python train.py --n_layer=9 --d_model=256 --n_experts=256 --experts_per_token=4 --d_expert=96 --d_shared_expert=128 --activation="gelu" --moe_layers=[1, 2, 3, 4, 5, 6, 7, 8] --router_score="softmax" --normalize_top_k=false --routed_scale=1.0 --balance_loss=0.00738 --balance_bias=false --init_std_router=0.013 --lr_router=0.000669 --n_head=4 --n_kv_head=4 --head_dim=64 --vocab_size=11098 --norm="layernorm" --norm_place="pre" --norm_eps=1e-05 --positions="learned+rope" --rope_base=10000.0 --rope_fraction=0.25 --qk_norm=false --attn_scale=0.125 --tie_embeddings=false --parallel_block=true --init="normal" --init_std_qkv=0.0446 --init_std_o=0.0 --init_std_up=0.0446 --init_std_down=0.0 --optimizer="adamw" --lr=0.00139 --beta1=0.9 --beta2=0.98 --weight_decay=0.17 --lr_head=0.006 --grad_clip=1.0 --warmup_steps=316 --schedule="cos" --final_lr_fraction=0.1 --batch_tokens=65536 --seq_len=1024 --doc_mask=true --train_tokens=614000000 --steps=9369 --dataset="wikipedia_en"
Below are experts of layer 5 (counted from 0) of a mixture-of-experts language model. Rows are named router (the router's row for the expert), up (a neuron's input weights, with its number) and show model dimensions 0-127. Each number is 128 + 24 x the weight over its row's rms, rounded and kept within 0 to 255. Numbers have three digits each.
After each expert's rows: a language model's description of what the expert responds to. This comes from a sample of Wikipedia text that the model never trained on.

# expert 24
router:163152112097148159144149140104122132102099130094126159127084103167114083114130090099130126107166129125135141092146165167134107101139142133101151137123123096096097133169141167103132117115144096144135109130105151108099136087138175114140127164120136144122161155132116152149159116091114155150078196136153124163119100168100121110142091140115115143118075106104176143119127125127128131080161
up1:106118168120147179097135085135166149115137114107125103166127100108134114116117135151091134137058097107111102138115102109147110113115126131134099159132119107165147113151126108148174123109137103122141098095112138131143127179110123130145136115111140152169131107123186134089113137148149120139132150164086140142138110149161127091140133068134138099176119104160144142073117132123190128141137
up2:129124106108151177157153093110130156128150113103115112113143150117193137185154118139134150104150105129133125138129106133154118086112127139134164110149105132111138149122163153144131135165095108132120093109109151150116098155141170175096165141172097143158151120106183110124104120171106156102117110160125141131115105168153119151131117133181140146128123141140160155089103073123160135127119
up3:079096172152159122144107109138127125161169119132119137124148110083126169136087104121115151121116095131113125148149060120189127142134116152146145130130110134142134181116065109164127133124136142103115167103120159114127122146125125060121102116151125130118115120126120101091106144094122151104125135087131132126084115105150140135108078142152117128145144170096146171127147108144121135139133
up4:179130089111160131140094058115145143144163134091133094140158104106166103170109126166172140145095141107119077139066125115134119129146142108142149137126126163141132157164140115150117096174111127144091104130102095106144129139128141134119128140109178107158134150121131114117134111136100151137104127131134133115155141121121107122125136097141130138148124095087141161119159099129103116133131
Description: Table cells and list numbers. Cell pipes after years or stats in sports and election tables, numbered list markers like 1., 2., and taxonomy labels like Order:.

# expert 45
router:147087164108131128155109089097142097087140103106129135113124128108162139161124119122079159088155146143107122086149157122111155115120128174113107106169120132137169130142140155143119159135145143154111118115116125118110135142128126098086100090102133118160144141153111141107081120138113157149148148133134097147154119107118101164141072148144128107129094157093176135105128079143123090137092
up1:134125155083151152131128122133117133091139147160159121152149104118084133099137183117133075145121147117135150124154154177124109091114108140150131112105119116130143141162115114146162118141110170106114112134122129135160149132082153086103135111144168064153109185146101120115138074097174104107120118070130133095103124119103137121093160162182141115138140157126141141107159136063099118092123
up2:116136148126122124165136109116114124128108129106092128135169109136164114105142095164163148122118127142095096107139090168102157093132123129110095143114123117110145116092113122110158123125129117087142155154154154106114128105147123130129118102093113162116163174110152131098124157154150185104133146076125133147125161142128115153132132136123173110100138123115137120139088082100117123138128
up3:126114155165111125158093087150134133147144144124133086162149134129135117107127129126149168092136139121131140134145120182106132163133081121102143151132158172131172141162085084146129141116120166134111126145135137169137086138124124103117154119072152115108108130138101132097129106154128067132110168108163152081118127125129144127121109154132149106113140095106158106088193186079138122106110
up4:174140145118136156141152134115137138105114145118126139126117099145146125117124149164142123137107124151157092099126131160108102108126135109160120156163118153121146151155175117168161120133105130170097114119177125108126145108129126123143106143118129106172113123140114115176103126091152099125136120178114132088127117091120133090089152104146143107112121101122098105093097147148075120097161
Description: Articles before game rounds. Determiners and possessives like the, their, a after in or during, in sports results before semifinals, final, first round, second quarter.

# expert 25
router:136105152116136184119117111108116153110139092109122107100168163142117129164155094133150112125083115103123154104131133133132094114152144109145118110117134110155154162132132138093143191092095167103097091118102166090111098101159133146164144111159083130081133160117083112095115108133129122125181182144122112127123117182149156126134160130123119140104150151145131179153090117178117113153177
up0:153121118188135161158104142135143160108140147135148146060099154138132143080160111151170125131136166123142143119125090103147116136127127114111113104109167142127144125169103146128107128126126157164175120160103115122151089152135155075137182099103148151165134101134144116131093137155149126096133169090139118126111136112096148112109117122115113137137108096144095138084120129155116104126133
up1:122116164180113108164141079103120097135128126153141121136115145157144097117131091153113134155116160122156140132127095112111137106108148116075160116125134092138191134131110183126175119151131137169139148136108155093126112125146128146103135150100138099154099112126171154132127103126086098106155097126133139126084193142138083117146106126126133114108121166106164141125110123119110107152119
up2:106152123137077080159175153109138136066144171134107133139090099127129151114091148159122151115152128090125098132123114122143121141136071141090157103126126089127162140137115119141125090170098131121139148123104137070134120114137148139123153122114178104146133134121113159137113128144141125113146156103138090149085172100119124161138138172174132139177114140088141133115128132141118142079131
up3:156135179160173123110145082133142134105121124101101137154094163143107125158104176141108124152143102150120129101151123118143106145081129163104101195111129102153052111082099138147119148131134119139134124133107145170138133130153124123125109106112108172119134113125159120107148137106198111124126104139092182113059099125108106141155116149137116116120124112149124131147104142120164119159129
Description: Month word endings. Word pieces completing month names and other split words, e.g. Apr-il, Nov-ember, Br-unei, Nazr-ul, Alfa Rome-o, plus whole month names before dates.

# expert 27
router:135124144149150159121121150119087075125111136094135142077110116104108166147174108160140145108143112131133147186123097115106151126110077121131139132158154084110159117130184168100120143079143145144095107155164153119147092165132172100118137132089097146131126143165146157155143143140140129138108123134123094111086138150124118136096110140118164127154127136116088118072144130164113124148174
up0:135148168155123132114140131153122132134085145152138115135154070111168089079135114117065145144182081100117115086153145123171141132136137133129129156144117121110095145145145187165106159122129127139125149111112092119174127155119108155143086136128156088095113177144133124118093102143137139123108163115122164114152108125152114119110140109157141115107121159172159117122146146083102063095154
up1:058108162163201091094115101116123102149112132147151153158127141159175100122124142136097118125149125114117139133081093103118167149165105141161126155133181148115114120072108106154133086134130190116134151114165067122107155109091105160110102139129114077080126161154142128091132115128125092143149131121093121126149127121166127122130144142108138113136127141115144148115107120139086142147152
up2:109111134141115137098116101135098174115138110157150124125130095126145093096125115116148139105142118084116123155137124162114147124086164147180148140137105122151111121135120129103103129112143121102100163135095147114115125125174110121081126135160121151090068107173147136126095092099094101109118142137114150135173089169159140175118125179172138102112133146098135120121138154100099120135179
up3:103138093146149143102123114143099129108134150116154105144126180085151122111141141148097102169115138140106099140101131148160115086115116099180129174080136160119105155096126169119117192124109127081166124127126130156130140144133149149146149094071141120068106079097165123145119112127165112129147129104075131096092124140176144141117115101132128126149131173127139145105096113117156138114131
Description: Year ranges, infobox numbers. Year pieces in ranges like 2010–2011 or 2023-2024 in career lists, ISBN and code digits, and infobox field labels like Spouse:, Density:, Total:.

# expert 42
router:145128116111155134090088147156131117151105090140080112163141143149125106132114089157150101103142141127163129140097143104168157146096125118152119108128137139141128128107108138152120138154128147110125127109133094138123143096163119145139114110164096072133112111129096095105080098160135129127156106115141143133117130175141147175113122142097092126120155140160111111143151131155143093121153
up4:139125107144100113092152158124096174141179170124123117132163142180095112104112118140103157141119129104145135100183103109100133129107162091106126134099135126137167148149144135131167139144133124171148148136138142076145135149127119157124105125136096128123125103109127122135102150123129136139106171088171132167127135113123111116106088142077141139133119099131098106127085122111111129129139
up5:155124127129132106124132171128114118169170150140070165103122122151139104097142150118135120138156131144170085155152154117148092141159116178081113132179157153090157150142129136145110176109079172109152140141125124123177107094117140133108112107131110131147110118112146078130124128103140113124164122106131125142115121091133136139120117130084095105124135094170055128102110132132148185182133
up6:127109125125136144089133143128103123105159193148149122112116109138125189128150123181125156095154105109121153108142114069150112114165112137090131160159105099145104131111143086136110129088136114087098143116117120138151131110098141114132139153141120126115101141106109068148104101118111170129169160098137145081096113145088110144134088131135114137125102158143093122150137119112121147100139
up7:150129103131134106127132128132092146112102118142112117082137162098109122106144155126122124141090161119126175047123099191089147165107141150100147127138136131100151192118146156161121169142127118116109130106133148142094120109120128141097145111142189160098152110093151158158141107138137098116117118142121128154127146151106158127143088138168090095169152125152130125135121123103122129165127
Description: Mid-word vowel syllables. Vowel-led pieces in the middle of long words and foreign names, like stat-ut-ory, ins-em-inated, al-umin-um, Cric-et-us.

# expert 19
router:160132114126104180172126160092149115108112156084153107108109129124170110114138148127149158117117134150132112168120102160115098129118106092142110158150174087121091112131169102130126075095157127122102096141128164098126133106125163102090127147103105137130134150177144176159143124146123132150115147125142109147111111169095115151126146133143113158127099152119134111117144096131137128096135
up0:098145127116110127154148116139089150130128104111130118116134153092149154128137100078130133169113096149132120141115122141139144117154151118187146085131097170129127137097140152154189142157135160093116135091107132103139079137135144119082113135119134220114185126119127139112143140147138176171119122117139153159103111074102129148111115083154127151183139154136104141141129123142124098127136
up1:144119182079074135176119160127097158107139130097126143161113087111159126182100143098077148159095131125161119134154128131106119140157117092127151118132132075131132104177140115143179118145147142160110136104136137127146109096118081182093131159110143134130111119087172124098136124161128140118176125147123160162119143108129129171132123152141139149167128116105121162143128135120125099146150
up2:130101127102080095069178100133168157168121116132178095082169098161120173092124146106154132141139082133107110113139141153126127133096112130118151142182126105099090145158126136139134113121125111159139131156136113114130146195089121101139126123140138126114118110175135122144122126082147136082142165143117112087108127125109113134172153140148126141132125150076104120169137135129122111125139
up3:092122135135169140111156148132090155122123187080151152138152150097122170123117109096107083128099105144089182138080153153117123126130157100188156145100115155106111118092109148154138110122151150121147119128121100120144112123127146171128110113144073146137140126128175125129149138155114119128177138112087139119117122165107106135120120154099121124100163122118143112114130126125149130136136
Description: Years in lists. Years and numbered-list digits at the start of table rows or list lines, e.g. | 1999 |, - 2007 - name, 59. track numbers.

# expert 14
router:151173100112121142106096140123118178094122125109128113143209136156157131107156141127103163123143145097099135131134080127105092121127182117152156118116147115125117113131134111130116148153100118150127099128127090117140112096124141132136133126124119107077124108147154086135135090152160102165133145160062171111157144157117152148139125173096135144105151164093102121149090165125078111127152
up8:127127146135107122102166122095105179116093125157117151141094152157154094141128114140148140076129102129156087169123178066158135101087131145109131112109159138105133137083126080155112120125139126140086107106131124128117165163171121139133129157156157125153135096145119163122138129113165142105136169098142097180111128117146149095132134139081113160099136100123161134129126158122109133139139
up9:128131120156135073132127149141101116125139129075148111165154107094104120123140157128101133157118092127147120173081113104113158146127104120127154124149131119119113178137144130118152112092097139177122165087133124171124148134177072104123159129180147076082099114123111131140156106123094116161149107126127154126083067072134141106135142129118080093134144097145110115086116143125109129131105
up10:136116115124119090166133129119143121114135154120096114108110144147111150148119141135170094152153135099151121115137118117147126155129120169142143162145103162128127134137153125136147117119124133182108134134119136146169139169063134127105124147118089116143132115167135155144125180147158144113151161162166113110149120106151107142146111144113110120147148116141091179110177135128154120100102
up11:113109131121106116118134068143135130136133120123087125118106153167110101119133114103116128134153113132125093073097097176138127110146128149174119099124164138117134123137140136130150125158168115128091119162123103111136153115130154147130054125119100135116154138118105155118128114126163125103107158126126139145119155111154115142137133159163174147127134132133084132126139116133177158128141
Description: Word-internal early fragments. Second piece of a word right after a capital first letter, often M or V, such as in in Minister, din in Edinburgh, ine in Mine.

# expert 43
router:102129130121092163109127159138117139105122123144160105098113134147109166174109123102160138134147134093141135103162122144128121123179129158120150092108144158104126147170133139117129143114124124127118099135157154132141141099153066111145112145145137165106103138112105132106139094108134104107109181129148116142191091164146166113090131136109148084122115129102086148126129147110128157166119
up0:162095127110134088148156109167142134125124098117131124140101110077153140105143121126143111101159116142146149136129081117148129126127133144085152102182110092087144129119141132115161104114176147103130141091108167114126156150126138097135146095143141127172139146115116098121076122147110113093144108095127086160110129086086155123134088138139128160157159132143119128122135053092136139130162
up1:132182121126168154124131107131108155138141130102153121160139111116204153134077112175107139131129121182143113121106096159111124151127089138124120164147123142109131116115137096141131144111141141139113119131115105085145150105109097157103142066127153131115117083097126144132096138099108170120148146107111136144155148125118125119125133139129125144105078128144138143103145090140100110098137
up2:104139164165121099139098144108157131097111100140147144172121119156128133131096126142112134140118135126130116105163140124115164083138124125091142160162139131149132083143108137129104112135135149139100157129132157126122093180181105107134123118136127082117110116091148137172134129126126128138142139127120127120089121105155097150107143180138153141114164124115164147128073139105110115108126
up3:168128119131148148103067104106099162127115112074131131148148063126123136045099116144143146107155135120111110111112108130131076095127128153093134160117140103097129157071151116137161109093137126134139110116133142115155110115161147086111156146114187109082139134096131121127125124103061119126153123126112116109102121126110129088132152113117096128143121115138167138159129081139120130087140
Description: Month names in dates. Full month names in birth and event dates, after born, on, or a day number, e.g. born September 4, 19 February 1923.

# expert 47
router:119112124108123111120116153158133120114138144124134113099128090111099111118105139096162138155147161167126109134135181128126118143146109129105115138136084113125087137149149157105128122148122105156105150156116135075159081128099149107086102152169125131140131168147106144090119143110116154110086148135148101145089183173086170089112147149106085165151069116116139148157137127092100160088170
up0:116136148122140166115115104158163142112098142120111154162141096108093150131097110158113110139145142109109102188126140165135116141118172101143096138099117128101127158093083146180112155114103161133114121126098128127109157109124106145116138106112160115076121118149091134082134091149161109121149107150117165111130138116110150118176135133143136094176122141118158138130148128142147109175109
up1:168141165144121129081137124159123148126134119178130157129173165089164119131089163132083157152137083151092089174101100154153146160110103173138102073093099123158126141118088131134116141118097149113104171138154156127117121099117097162122147120131137131128116160133097131054102140151134112118123132132107110110104105097140102140100104163110126131151150146115145157132161163111163083150136
up2:139160100133116138103135081116112157120128142115159115131161169130149115105108099139103137144141105126132116177149103171187123107125186153118095108105104162140156112158124124160151128153175160126163133133150138128109128126111085124099120158142150156121166161080071109074116118141100124108104143066131087159128175098128147161109110144125127149129149180105123139132142100108087066101124
up3:125120123152132136147155127150095119146061126142100140068137147145101156134115114113119128128124099155148171124090135126156157148136120168169117159138125126112108152133140145127165096183117100078147143114108114129147127117164119153127115087160123114164126120117119121156144173157104159124175093129156135141091163129149170111177130147127127154147129119089093091136124086148109121110102
Description: Periods and decimal points. Periods ending sentences, often fused with a final digit or suffix, and decimal points in table numbers, such as 52.00, 40.19, 1947.